Weights of a small mixture-of-experts language model, trained from scratch on English Wikipedia.
Size: width 384, vocabulary 49491, 55.7M parameters.
Below are experts of layer 5 (counted from 0) of a mixture-of-experts language model. Rows are named router (the router's row for the expert), gate (a neuron's input weights, with its number), up (a neuron's input weights, with its number), down (a neuron's output weights, with its number) and show model dimensions 48-95. Each number is 200 + 20 x the weight over its row's rms, rounded and kept within 0 to 999.
Before each expert's rows: "gets" lists some tokens that make up at least twice as much of what it gets as of all text. This comes from a sample of Wikipedia text that the model never trained on. Tokens count by the router's weight.

# expert 10
gets: "\n", ")\n", " to", ".\n", "%", " =\n\n"
router,203,225,184,217,206,192,205,216,215,188,162,211,218,173,227,153,188,190,205,182,197,227,178,223,201,153,176,188,210,233,179,170,238,176,175,206,195,201,188,216,216,196,179,205,181,197,185,229
gate0,203,234,190,166,208,183,221,214,187,200,158,214,204,194,188,200,221,190,200,225,234,203,215,199,205,175,183,192,235,163,200,189,228,194,216,213,203,188,173,216,198,176,205,200,216,194,218,195
up0,215,210,183,232,238,154,191,178,202,216,207,199,235,183,232,201,184,207,181,194,197,188,193,214,191,248,190,246,203,224,165,184,187,174,213,196,188,212,190,192,196,221,225,177,243,228,192,212
down0,213,203,200,199,175,200,189,173,216,223,253,229,203,188,221,199,182,207,178,198,187,203,188,159,183,199,231,199,169,216,209,224,201,220,205,201,202,199,216,169,223,214,226,187,238,206,249,197
gate1,204,211,200,192,198,172,168,171,190,181,228,222,212,199,177,173,187,206,240,207,239,189,210,210,171,219,178,184,219,192,206,236,207,233,210,224,202,206,196,218,191,187,197,212,218,190,200,184
up1,211,247,192,210,219,197,177,208,206,188,207,223,229,183,204,174,189,184,240,218,229,192,223,192,231,171,199,190,212,179,203,221,197,190,213,227,180,205,179,188,200,207,217,226,215,215,161,221
down1,128,200,211,234,198,195,185,220,197,177,184,205,214,207,209,206,216,207,208,190,201,187,203,201,194,236,224,215,184,165,200,249,193,199,151,191,184,223,202,237,231,201,186,181,214,198,179,212
gate2,188,193,204,232,207,214,181,203,219,199,180,209,206,188,182,193,241,179,163,205,190,196,216,202,170,240,213,184,215,212,213,212,205,214,179,181,201,200,225,229,211,184,198,192,199,192,195,161
up2,232,231,180,199,190,221,198,197,236,185,171,222,223,202,216,216,193,206,228,195,194,207,191,207,177,188,193,208,203,210,179,180,226,193,181,194,199,197,219,234,185,229,193,166,193,223,232,193
down2,183,230,161,218,203,195,186,188,243,196,159,204,226,175,188,183,229,214,199,169,206,225,194,204,209,178,210,203,186,165,219,164,168,193,227,217,201,183,197,196,221,217,186,211,222,212,201,195
gate3,192,190,179,185,170,203,194,212,200,172,185,256,186,230,199,200,196,214,201,195,193,214,188,193,154,197,233,190,169,238,186,204,214,180,191,204,182,208,207,198,233,202,180,188,212,228,237,189
up3,199,245,226,197,211,185,173,185,225,184,198,213,201,174,134,179,186,219,200,219,189,200,211,250,208,189,153,161,217,208,194,210,221,202,192,179,239,202,204,201,183,211,218,219,192,206,207,236
down3,211,177,214,213,218,192,211,221,237,193,179,194,196,199,191,230,182,148,180,204,208,183,208,226,228,190,187,230,230,226,196,210,198,217,231,207,249,198,180,193,188,218,221,240,194,208,193,205
gate4,165,208,211,174,200,218,201,217,222,193,213,204,206,187,169,188,217,223,208,210,219,223,209,161,203,185,235,182,172,230,203,210,195,237,206,195,224,233,181,232,196,171,251,241,218,229,209,204
up4,206,194,194,198,196,186,219,192,210,221,203,225,208,182,170,175,206,194,187,188,209,189,243,237,227,215,165,172,201,209,189,207,170,203,258,226,186,183,192,188,176,187,215,206,182,183,191,194
down4,236,188,170,209,217,183,215,200,204,190,249,176,236,222,174,206,206,200,183,219,208,225,179,225,236,258,213,195,199,181,187,179,203,198,182,214,200,232,168,195,171,175,193,176,189,206,203,244
gate5,187,160,181,183,182,173,191,209,178,197,187,207,159,178,210,211,187,242,197,205,192,197,204,182,210,234,181,191,204,200,160,214,202,192,183,212,190,213,227,174,178,224,190,215,214,219,189,184
up5,196,188,194,224,181,195,198,209,249,220,185,213,216,215,193,189,221,203,225,230,208,164,213,201,165,229,189,172,220,219,217,185,194,204,191,205,225,171,213,230,205,189,203,191,211,162,211,188
down5,184,203,197,217,174,194,197,210,188,229,207,203,159,192,203,182,195,220,183,199,226,197,220,184,194,187,177,207,202,192,173,182,185,221,187,195,169,200,204,233,241,153,191,162,210,209,215,206
gate6,224,202,201,209,217,258,218,173,190,189,203,205,178,211,197,186,215,242,206,211,196,209,194,177,172,205,185,210,202,211,214,180,207,193,234,181,217,191,211,186,187,214,195,187,166,196,203,164
up6,204,185,250,207,236,196,218,177,222,172,172,201,169,215,171,150,215,216,187,192,223,219,221,208,218,181,191,177,198,182,177,196,183,173,205,198,217,204,179,188,190,233,205,182,204,198,188,215
down6,163,204,192,203,212,204,213,190,184,187,207,215,212,239,207,211,212,207,214,206,199,203,219,193,196,214,212,200,203,208,176,234,186,208,194,198,175,179,216,183,211,240,161,222,201,211,218,162
gate7,142,226,222,245,201,201,215,224,199,176,185,203,198,192,207,190,196,197,204,201,210,214,190,204,216,198,209,195,187,197,210,208,199,208,198,179,199,180,176,199,189,258,188,198,180,155,206,231
up7,145,229,233,161,203,172,218,183,191,192,184,201,183,206,157,192,184,185,175,254,178,227,223,195,199,202,170,231,172,192,200,171,224,185,215,187,212,231,223,198,204,177,180,201,203,186,186,228
down7,230,191,193,255,223,203,206,211,198,180,206,215,190,222,182,213,190,235,244,176,193,164,177,185,207,203,178,203,210,171,226,213,213,184,187,219,214,216,199,191,177,182,202,186,191,219,190,180
gate8,172,195,186,191,222,175,222,227,214,184,241,169,216,200,188,197,228,200,193,185,209,212,204,229,193,211,228,188,195,223,182,188,209,202,213,181,225,196,205,229,200,187,174,198,210,163,211,179
up8,166,206,219,157,205,194,210,197,221,190,194,181,185,185,206,212,209,217,173,216,216,245,213,195,177,178,178,226,213,199,213,191,218,184,210,182,215,209,219,205,186,216,204,226,192,199,204,201
down8,216,198,217,195,212,220,217,219,239,216,197,215,217,185,219,184,182,216,194,198,210,194,197,235,179,230,198,248,197,222,216,195,202,194,179,214,213,198,175,200,210,196,182,210,211,218,206,209
gate9,210,187,169,156,193,200,193,219,221,241,226,211,160,224,186,221,199,194,222,205,203,212,197,190,208,194,156,183,196,227,213,206,208,200,198,196,209,188,184,177,188,222,254,198,186,211,202,193
up9,171,180,238,215,201,167,202,167,167,203,264,168,199,189,222,227,192,235,184,228,198,198,180,189,185,226,206,225,215,235,205,196,212,194,177,175,200,227,213,209,203,190,204,192,220,185,210,179
down9,194,175,215,160,184,188,205,154,205,128,227,195,186,216,220,177,213,176,200,172,212,194,201,218,179,197,210,168,194,199,222,202,184,185,171,220,186,206,219,180,186,229,154,173,210,180,181,196
gate10,199,177,201,219,162,204,180,185,188,222,199,194,225,195,178,202,192,187,197,197,200,204,226,205,194,200,204,211,200,210,240,221,204,224,205,185,222,198,199,208,189,196,236,189,198,214,222,204
up10,184,196,194,223,169,201,179,182,222,202,209,206,214,165,226,189,183,208,162,229,205,194,207,206,190,149,202,211,198,221,206,193,206,209,182,208,192,218,210,201,204,180,220,197,179,212,206,187
down10,216,184,177,168,190,197,131,149,219,205,190,148,191,198,232,232,176,165,207,186,177,205,175,179,176,190,197,206,216,214,209,196,175,232,187,224,181,195,185,205,191,202,192,221,176,213,194,170
gate11,202,192,210,188,236,222,223,196,181,194,187,235,191,228,200,185,215,224,169,211,180,197,194,230,175,232,191,213,200,206,186,205,220,189,200,192,235,196,216,209,196,168,172,181,205,199,208,204
up11,194,177,228,197,211,223,234,219,217,234,193,211,189,184,208,203,224,211,205,241,192,170,197,169,205,201,205,162,231,189,216,193,197,171,240,222,200,196,201,184,206,192,208,218,159,186,180,210
down11,180,225,194,209,206,206,192,203,197,159,184,219,190,193,153,197,205,208,170,201,237,209,199,205,215,188,222,200,217,200,170,203,187,192,183,200,192,180,212,244,203,206,178,190,182,188,221,215
gate12,212,202,201,238,204,189,194,232,176,210,184,213,207,194,216,211,219,215,195,194,192,229,200,223,154,222,215,200,203,199,177,199,203,228,171,189,213,178,151,210,205,162,174,168,189,217,195,174
up12,201,216,196,226,181,188,169,227,178,221,186,224,236,208,185,225,203,194,237,226,206,206,190,190,187,181,207,233,206,191,211,215,219,193,185,195,226,218,210,215,207,167,220,208,214,200,176,206
down12,209,226,193,204,178,207,251,169,202,215,209,174,236,192,231,185,206,204,168,167,204,204,214,225,192,214,192,194,184,218,243,217,210,185,164,217,215,191,160,198,212,209,175,209,191,207,226,191
gate13,182,219,216,180,175,196,166,209,219,183,217,192,202,188,219,174,223,226,192,189,199,213,253,212,209,212,178,179,190,186,189,213,204,224,203,217,222,179,185,225,181,176,170,216,189,181,204,174
up13,177,198,189,167,195,183,182,201,233,195,193,183,182,200,189,207,188,216,217,182,227,200,202,215,155,187,189,203,229,204,203,246,175,179,228,223,242,228,183,214,189,163,222,225,237,237,169,214
down13,216,186,184,165,201,203,214,196,184,199,197,201,202,196,193,199,191,178,214,246,227,223,197,176,196,165,177,188,193,196,178,182,175,199,203,182,169,191,238,226,216,203,187,172,229,177,191,200
gate14,189,200,179,204,194,177,219,208,141,210,207,210,182,187,192,204,204,208,201,199,211,189,231,230,181,269,223,196,212,205,196,185,142,158,195,201,220,189,230,188,193,167,201,200,240,211,203,238
up14,191,222,199,193,223,189,191,209,206,187,196,220,189,176,206,226,200,178,194,177,188,212,232,202,199,214,242,184,199,193,172,199,167,160,198,203,205,192,205,209,192,165,183,220,180,187,200,204
down14,207,190,192,184,202,186,199,185,224,218,219,189,198,197,193,185,217,165,194,225,185,209,199,208,174,198,197,196,189,170,168,232,203,193,185,203,168,192,208,203,207,189,201,222,224,202,197,213

# expert 15
gets: " a", " was", " is", "'s", " his", " an"
router,196,230,205,185,222,208,186,175,202,217,181,216,215,187,204,197,217,186,207,189,218,203,222,157,199,186,166,206,184,196,204,212,205,178,192,209,167,213,234,217,229,203,198,194,200,218,192,204
gate0,216,205,235,221,253,178,203,140,190,221,157,196,198,159,225,193,188,186,209,210,184,210,180,194,213,185,220,180,229,197,181,188,219,203,197,200,232,202,208,201,186,194,180,213,223,214,183,162
up0,209,206,173,206,197,228,212,163,211,216,216,207,200,221,220,205,194,182,204,176,163,206,214,200,203,217,194,186,195,222,185,237,239,175,188,216,254,206,182,197,179,191,180,202,217,232,176,180
down0,196,217,201,238,216,209,209,232,205,178,203,216,180,219,199,215,196,227,216,206,196,215,213,222,205,188,212,186,181,203,195,191,196,210,170,193,200,195,206,217,209,174,243,230,221,222,167,194
gate1,241,209,186,193,229,209,187,189,198,257,204,181,233,177,190,219,201,239,208,202,195,186,239,198,206,197,192,166,196,189,227,212,220,186,193,174,198,222,201,201,180,240,189,207,183,227,177,211
up1,190,179,191,165,173,211,187,172,188,208,177,180,201,207,184,201,205,232,229,213,219,185,241,177,180,169,207,198,208,221,240,210,197,201,219,184,167,187,172,149,185,206,185,211,178,217,177,227
down1,192,183,230,211,215,190,182,186,168,227,207,198,173,166,194,229,193,174,216,207,238,194,203,207,190,228,220,187,209,198,226,192,217,179,185,184,172,246,183,173,248,202,211,204,220,180,197,182
gate2,222,198,220,171,173,179,201,201,195,203,229,215,225,187,204,204,223,184,209,226,215,240,203,210,180,189,233,219,196,218,174,234,204,186,212,181,184,207,200,222,192,211,226,227,187,192,187,201
up2,155,217,234,180,160,216,176,191,200,230,180,174,183,196,194,208,199,216,183,225,161,201,214,214,157,232,244,180,208,218,201,174,200,195,187,198,195,184,207,225,197,173,191,187,207,178,232,202
down2,202,226,231,206,197,188,213,225,178,203,201,240,220,224,208,226,194,220,157,197,192,177,177,213,188,200,214,224,188,217,177,195,191,184,179,221,194,202,175,185,162,197,208,178,209,202,180,223
gate3,228,168,215,172,199,206,234,210,197,159,166,188,202,208,172,166,229,202,216,194,206,218,216,175,212,216,214,212,165,201,231,239,180,195,190,173,183,216,175,213,204,206,210,216,227,191,227,194
up3,216,206,176,226,164,197,203,169,231,151,232,199,181,179,193,177,197,200,194,196,209,215,190,249,188,161,218,173,214,190,196,210,214,213,188,199,207,193,176,189,200,179,190,242,180,203,227,190
down3,194,177,210,203,181,220,241,223,182,244,215,237,194,201,190,223,214,206,191,166,198,215,197,183,232,200,202,233,196,202,144,188,199,205,191,233,211,213,238,225,187,213,202,184,199,197,164,185
gate4,184,245,208,183,191,170,191,205,194,194,221,223,231,224,193,187,183,204,236,219,188,209,234,185,212,172,183,202,206,193,197,195,171,194,206,215,190,200,191,199,219,199,216,206,182,134,231,181
up4,220,171,190,211,189,214,168,191,233,206,200,220,217,183,185,209,187,207,193,218,180,168,201,197,205,186,194,191,216,187,193,178,233,230,184,187,229,188,191,160,189,226,186,235,213,204,178,169
down4,205,233,186,162,183,174,183,197,209,170,217,203,216,230,178,217,205,214,222,233,208,203,165,203,222,218,172,184,175,194,169,178,179,219,227,180,188,227,166,179,220,223,210,191,187,198,189,177
gate5,222,199,203,206,185,212,201,192,224,224,223,205,176,214,157,170,206,205,210,241,204,185,249,201,216,225,181,178,193,169,205,184,197,213,206,191,179,215,200,197,212,184,203,190,205,229,163,187
up5,210,177,208,175,198,178,207,193,181,227,237,179,204,226,221,204,164,204,192,221,201,185,205,186,208,170,209,203,171,186,220,193,202,244,237,222,206,169,184,227,205,164,208,171,233,201,189,184
down5,183,265,233,215,198,208,210,221,224,220,218,199,224,206,190,181,217,193,207,212,201,157,221,183,225,162,156,230,223,215,186,201,196,220,209,225,186,198,213,188,217,213,230,216,170,200,220,217
gate6,199,171,165,170,195,212,183,209,197,167,190,180,206,231,157,177,191,219,213,188,205,232,199,171,179,180,177,211,189,177,236,176,185,214,189,189,182,182,203,185,205,155,190,245,181,226,210,213
up6,225,197,166,207,174,211,197,195,209,215,231,169,204,192,210,203,182,202,195,215,189,192,236,199,189,183,184,222,207,188,184,214,192,218,229,224,199,192,182,144,204,188,232,203,169,234,191,188
down6,207,192,199,156,163,186,195,178,189,210,210,226,194,186,224,206,233,163,207,213,202,202,210,194,201,202,191,207,208,178,202,211,189,185,182,164,223,221,252,243,193,216,201,224,223,194,165,209
gate7,159,194,192,175,226,194,187,200,189,230,174,201,249,223,221,206,216,193,191,199,209,179,204,176,202,175,189,209,199,187,210,176,234,183,222,191,196,188,215,213,176,242,216,198,241,198,239,188
up7,168,197,201,165,186,173,231,217,223,214,209,182,218,162,166,209,198,217,220,199,191,207,205,218,191,171,223,206,196,193,182,195,173,214,204,167,199,192,179,229,205,191,185,213,203,185,195,201
down7,160,206,176,218,207,185,185,191,218,179,168,185,178,192,197,182,233,221,237,201,162,227,185,200,213,216,179,168,210,220,203,194,212,187,192,214,191,213,216,231,187,213,221,202,231,211,228,163
gate8,178,202,233,191,244,194,196,201,161,212,152,186,208,213,209,183,167,186,197,178,185,201,212,207,192,228,214,208,198,215,212,203,207,197,187,195,194,190,193,207,196,188,180,189,194,153,193,169
up8,202,229,192,210,206,218,181,214,171,196,183,217,257,238,230,198,168,208,188,207,194,211,210,225,229,189,215,212,208,202,213,193,204,205,226,179,166,186,170,206,193,195,212,193,196,158,233,215
down8,202,218,226,222,224,190,175,200,199,187,210,202,212,217,202,172,195,197,207,208,244,225,203,188,210,177,212,189,175,156,212,179,203,206,200,192,205,204,177,189,244,159,223,216,188,207,214,190
gate9,199,190,201,198,185,223,195,228,203,172,189,195,197,191,221,219,211,180,181,231,208,182,211,209,234,201,233,176,176,175,179,170,200,189,176,196,195,236,203,195,199,193,208,178,189,199,199,195
up9,225,235,163,202,165,188,183,189,237,192,199,213,226,200,189,170,191,197,209,218,200,189,215,202,175,195,248,176,227,180,190,189,192,218,198,204,183,198,199,199,220,178,207,209,178,210,188,196
down9,188,206,224,186,159,193,201,210,205,208,185,234,197,187,199,256,231,245,183,182,208,217,195,183,210,202,205,176,184,224,167,181,195,209,198,219,218,208,207,200,185,221,212,184,211,192,216,168
gate10,201,220,174,206,154,217,178,181,199,211,206,217,207,223,187,195,197,211,200,217,202,215,175,159,206,205,191,191,205,221,192,228,191,195,175,229,198,210,199,214,198,152,175,219,157,231,220,183
up10,197,222,179,208,186,216,213,213,183,212,181,184,223,223,231,209,185,195,184,201,182,172,253,226,182,216,210,185,192,206,182,235,172,198,165,221,188,194,204,208,196,214,193,193,190,203,206,170
down10,199,200,218,212,223,150,194,203,207,184,190,222,183,193,201,220,189,212,176,185,200,168,223,192,205,213,205,188,210,218,199,239,168,217,191,155,227,214,203,197,264,203,193,230,237,212,176,200
gate11,215,210,171,175,188,168,162,243,199,177,212,184,205,187,195,184,218,185,209,236,204,204,207,203,214,169,197,220,172,188,178,192,218,208,219,200,219,179,215,189,181,193,186,205,238,195,168,194
up11,234,172,220,226,190,225,192,167,228,198,195,190,199,179,170,219,229,225,180,230,189,206,176,215,214,196,175,222,222,176,202,216,190,177,194,216,214,189,217,186,201,203,185,228,198,202,166,199
down11,204,201,202,173,174,167,218,226,204,227,210,241,201,222,190,200,158,233,201,217,173,212,172,196,219,200,220,194,191,177,184,216,205,226,218,189,193,226,154,190,217,202,226,189,203,216,176,205
gate12,189,216,199,203,199,199,212,181,190,227,153,203,182,189,237,198,221,200,204,213,223,201,210,246,226,183,193,198,190,224,233,222,158,217,198,213,195,187,189,231,216,186,199,233,169,173,210,176
up12,200,215,202,195,189,172,175,203,199,215,204,215,179,173,222,205,218,213,189,203,206,231,195,217,211,169,181,162,217,255,225,215,189,180,171,193,209,225,222,236,214,178,198,189,205,206,184,194
down12,176,180,207,183,200,192,209,228,198,208,217,183,183,168,199,198,157,174,211,165,200,189,193,186,209,209,180,178,180,236,217,217,180,181,185,226,193,199,202,214,205,184,207,237,208,195,248,213
gate13,224,197,216,202,184,163,174,180,164,210,188,218,199,190,210,208,195,212,173,197,177,155,229,201,200,210,171,164,211,180,252,225,172,184,215,202,211,202,169,199,191,217,239,179,202,159,187,203
up13,198,201,231,219,174,169,179,216,182,217,207,199,201,183,202,252,202,189,179,219,176,174,213,207,211,187,188,200,223,211,196,198,204,183,221,227,216,219,224,207,214,252,220,208,203,190,196,197
down13,176,188,239,200,209,169,178,194,215,210,197,200,204,187,211,189,213,223,201,215,179,189,191,187,198,179,198,236,214,219,203,199,182,174,189,167,210,245,184,170,212,219,204,194,207,186,180,211
gate14,176,168,167,205,226,202,201,191,195,163,231,213,207,227,183,206,176,153,222,194,179,195,193,198,200,200,208,206,218,182,190,218,199,207,203,238,191,202,208,177,196,211,188,244,172,191,195,194
up14,175,155,178,196,205,183,167,185,160,238,179,193,188,193,208,209,161,196,178,193,203,170,226,223,173,235,178,190,215,173,241,233,186,192,191,202,191,207,171,186,183,230,192,239,172,161,174,228
down14,193,240,202,202,194,188,194,177,208,182,217,207,209,203,202,209,217,201,183,173,244,188,188,180,225,198,163,145,226,213,189,214,216,183,197,166,235,197,223,212,213,206,203,250,216,213,207,208

# expert 13
gets: ")", "\"", "ing", "ed", "}", " used"
router,206,178,225,155,219,197,195,215,246,146,237,197,210,213,180,186,220,184,243,175,197,198,206,219,215,203,216,206,205,199,158,206,211,170,205,231,157,200,194,155,222,197,254,179,196,193,190,236
gate0,182,199,217,208,218,186,212,215,174,231,221,182,233,184,174,174,242,197,192,223,185,215,206,207,221,233,189,238,192,209,210,213,203,185,195,181,222,248,184,218,192,170,185,232,204,240,221,178
up0,171,212,213,183,229,245,199,202,172,210,209,180,173,177,207,177,218,204,207,212,220,191,181,200,225,190,200,251,210,219,200,216,206,191,205,225,207,217,245,209,207,218,194,220,164,202,193,168
down0,216,235,191,180,249,207,180,211,198,194,208,236,189,203,207,186,171,176,177,168,219,216,157,205,148,216,225,211,187,217,208,174,200,197,232,221,167,177,189,193,222,223,174,202,224,192,198,183
gate1,206,207,213,170,214,225,158,219,184,200,236,200,194,210,207,201,218,200,217,175,224,177,187,175,208,206,163,219,200,178,193,225,200,179,195,188,210,212,181,190,197,218,229,212,211,197,204,213
up1,197,213,181,207,186,190,196,167,236,180,159,208,188,171,202,218,179,212,189,188,189,182,194,185,182,224,211,183,211,207,208,227,207,193,185,203,216,165,208,231,208,224,210,184,188,205,201,206
down1,199,164,173,217,197,208,184,200,230,186,162,199,200,217,173,186,207,189,172,211,210,226,195,197,221,203,202,186,188,198,216,205,203,217,216,204,181,218,194,176,208,195,175,197,210,199,216,191
gate2,190,207,229,195,218,209,243,177,178,197,212,206,204,194,171,216,220,197,194,208,214,199,171,189,225,213,186,219,221,216,194,201,199,158,156,224,185,204,190,212,205,191,206,224,204,210,209,226
up2,215,204,200,181,195,247,187,176,190,235,199,194,192,216,157,190,237,186,217,201,194,203,202,225,229,211,209,152,184,204,224,211,240,183,175,204,199,163,200,247,202,186,179,181,197,188,168,171
down2,223,210,192,188,201,199,194,230,215,186,210,216,200,204,213,207,189,215,195,216,207,166,212,190,223,181,209,226,196,209,218,202,226,217,206,201,170,242,163,188,221,178,201,192,218,172,197,241
gate3,175,225,229,200,208,200,195,175,251,252,203,165,210,184,197,196,252,231,198,236,173,196,217,232,227,214,203,191,202,205,191,213,218,196,219,198,194,206,165,213,188,182,194,228,188,212,198,182
up3,190,197,167,254,197,207,213,164,210,221,166,198,205,210,197,208,210,243,177,202,178,196,199,254,225,162,179,186,199,193,203,184,171,217,172,207,213,218,196,186,190,214,178,169,198,193,187,192
down3,186,175,203,202,205,216,191,220,225,204,219,189,171,210,201,184,230,213,202,209,224,205,179,211,170,187,217,187,218,224,180,205,183,206,190,206,194,186,201,180,171,196,188,190,204,172,191,206
gate4,233,220,195,204,200,182,172,197,225,192,229,150,197,187,170,223,211,204,239,200,193,224,204,189,176,235,200,165,184,180,236,230,183,173,186,184,217,189,199,190,199,182,194,202,209,205,209,199
up4,233,200,210,247,223,169,193,215,207,196,229,185,197,216,177,232,214,227,245,227,200,170,201,211,198,208,215,146,197,191,218,232,163,170,177,184,196,202,213,184,193,208,197,196,192,214,221,222
down4,209,161,198,209,182,200,173,188,198,193,214,172,186,199,181,200,215,219,208,196,204,206,222,208,195,202,190,206,194,199,193,204,182,174,174,172,209,205,198,187,160,201,214,208,166,189,187,188
gate5,186,197,181,209,164,206,206,224,180,186,183,206,203,188,202,210,204,213,190,191,221,207,219,225,199,195,191,168,228,186,196,160,217,165,220,196,229,198,162,211,182,180,189,194,181,211,221,205
up5,172,172,203,213,187,230,194,184,192,193,209,219,199,193,160,183,218,186,199,201,186,162,215,222,202,184,196,220,192,222,253,205,227,223,197,211,226,184,205,207,204,217,170,206,198,192,199,160
down5,173,213,167,203,174,175,196,245,207,192,194,204,211,191,184,219,217,176,202,193,183,180,196,238,254,175,264,164,209,229,211,230,225,250,192,196,187,180,208,187,222,175,197,187,197,187,219,168
gate6,172,196,180,220,213,160,190,204,196,191,207,170,226,199,196,185,188,196,217,185,229,192,182,202,200,188,219,185,198,215,207,175,202,235,187,231,204,186,196,221,214,192,206,175,195,182,199,230
up6,179,197,206,181,205,187,216,173,235,200,232,184,246,203,192,184,172,221,178,177,218,213,213,217,195,188,213,176,196,202,193,210,182,234,199,228,186,162,188,224,205,172,200,220,166,191,182,201
down6,205,201,207,207,186,200,198,178,171,228,194,215,202,214,204,178,206,141,230,207,217,186,185,186,235,248,180,184,174,232,207,187,192,196,188,220,221,202,205,185,223,204,198,190,189,181,238,206
gate7,188,212,201,193,195,176,179,234,210,252,202,198,191,194,173,197,193,184,181,218,209,189,206,204,206,222,224,192,186,210,214,233,205,209,183,198,220,198,196,203,167,250,191,225,170,239,146,162
up7,182,199,210,175,214,215,190,213,214,243,201,221,202,199,187,203,200,188,220,175,213,224,196,195,213,214,221,208,198,218,210,190,225,234,209,209,184,207,194,184,220,223,219,202,181,213,199,204
down7,178,207,185,203,207,226,205,200,222,182,233,169,220,190,198,210,194,237,191,198,215,204,201,183,169,222,201,174,215,196,198,173,196,189,245,204,207,200,183,191,173,209,201,218,238,223,181,174
gate8,192,191,212,190,169,191,182,200,218,210,190,218,198,200,179,196,216,199,170,200,191,210,215,188,190,220,195,224,189,198,176,189,194,194,204,230,233,187,182,191,188,181,213,190,157,148,200,161
up8,238,185,203,208,188,239,190,220,202,166,186,187,210,207,192,195,221,165,179,180,173,201,204,220,209,205,167,179,215,217,182,196,192,185,181,195,208,188,190,219,182,176,227,183,199,220,214,230
down8,213,198,184,197,193,204,248,188,192,183,192,215,202,190,174,164,236,187,190,223,195,180,229,190,173,231,217,152,214,211,221,192,208,209,196,173,202,208,160,216,206,206,180,204,215,179,217,168
gate9,179,188,170,190,243,215,206,194,200,206,175,204,214,149,171,192,219,218,172,233,176,194,226,186,232,209,239,237,241,231,180,215,191,212,208,202,179,185,173,171,183,196,212,192,209,234,190,224
up9,217,204,198,228,202,169,238,187,167,210,197,229,183,207,193,207,194,201,191,216,219,184,184,199,210,194,212,234,158,200,188,215,193,171,203,177,237,203,224,181,185,235,203,126,220,174,196,194
down9,189,173,210,217,180,170,181,193,230,220,182,198,199,166,180,239,192,185,209,205,204,215,153,226,192,182,181,208,190,201,211,205,184,155,226,204,226,204,226,222,208,206,188,207,172,201,194,197
gate10,172,181,245,187,175,192,198,199,193,212,207,218,219,166,210,155,203,196,194,231,180,185,209,210,234,170,198,226,199,181,179,195,201,186,194,193,208,236,207,217,191,211,228,218,191,185,175,197
up10,203,189,221,140,175,205,205,207,221,202,240,224,206,181,200,181,209,175,195,171,171,202,181,205,234,174,188,182,189,186,183,191,208,187,205,199,214,219,195,194,224,188,201,224,184,156,208,224
down10,210,160,178,194,210,204,146,202,220,200,208,230,209,198,209,178,194,189,147,173,184,205,201,216,197,189,225,187,177,180,179,189,204,202,175,173,219,159,208,207,161,218,200,142,199,231,215,227
gate11,210,188,195,202,220,186,178,197,199,215,203,218,213,223,193,189,190,208,234,190,214,156,212,218,213,200,223,223,192,171,196,184,185,242,202,177,208,191,171,185,202,190,192,210,228,213,215,233
up11,175,163,230,194,187,169,210,245,204,215,206,186,187,222,216,196,182,218,162,223,194,217,190,205,214,167,198,186,260,185,214,180,162,217,204,191,167,186,196,188,209,177,217,158,189,204,199,229
down11,226,217,203,207,212,200,183,229,188,209,201,207,243,177,213,168,199,196,200,171,227,198,225,209,207,241,211,192,193,189,173,204,176,188,185,216,184,183,213,161,186,224,200,209,182,206,247,205
gate12,183,234,226,189,220,200,149,216,196,201,208,159,197,203,194,199,216,176,241,190,173,170,222,166,165,198,198,131,188,173,196,147,182,210,193,179,190,229,208,213,186,195,210,209,216,209,200,172
up12,166,238,209,221,182,212,171,197,180,205,202,175,220,205,197,195,193,226,201,186,224,191,253,192,212,181,196,152,222,176,196,171,189,202,186,191,167,241,193,160,174,220,183,203,188,203,205,192
down12,215,142,197,191,206,193,182,183,204,187,199,204,199,176,179,206,225,209,206,188,211,197,190,194,207,181,219,159,209,186,189,192,189,205,189,156,213,209,211,202,159,163,207,224,200,211,187,221
gate13,206,155,189,249,210,188,180,191,198,206,199,209,197,199,195,164,165,217,222,183,216,203,166,191,193,190,195,221,212,165,214,177,207,219,171,210,212,227,240,190,225,177,194,222,201,222,216,230
up13,196,191,206,217,220,173,191,209,189,206,194,212,190,185,213,190,203,197,204,186,202,226,171,200,208,202,218,200,204,223,186,186,191,188,215,214,165,175,207,182,205,187,207,217,220,195,200,224
down13,236,160,220,223,229,196,164,194,190,188,199,231,227,187,176,197,203,200,188,172,235,159,221,211,187,150,173,200,182,215,208,172,180,184,225,207,225,211,201,185,169,198,240,199,177,162,206,218
gate14,202,184,195,200,224,182,161,196,192,197,193,210,197,207,185,222,194,179,193,234,204,227,190,198,205,206,224,227,198,203,221,210,218,180,164,219,217,224,211,216,213,229,204,208,191,179,191,166
up14,192,180,199,217,217,185,170,254,188,169,176,198,216,183,212,164,203,188,203,179,225,200,196,195,200,195,197,228,181,177,195,196,213,187,192,170,189,211,193,170,212,192,201,200,187,185,249,173
down14,184,188,213,227,242,200,199,197,207,198,202,200,222,209,195,242,159,175,170,174,187,163,200,229,212,224,198,192,251,174,209,194,215,174,236,185,177,183,211,203,194,215,219,187,236,217,174,205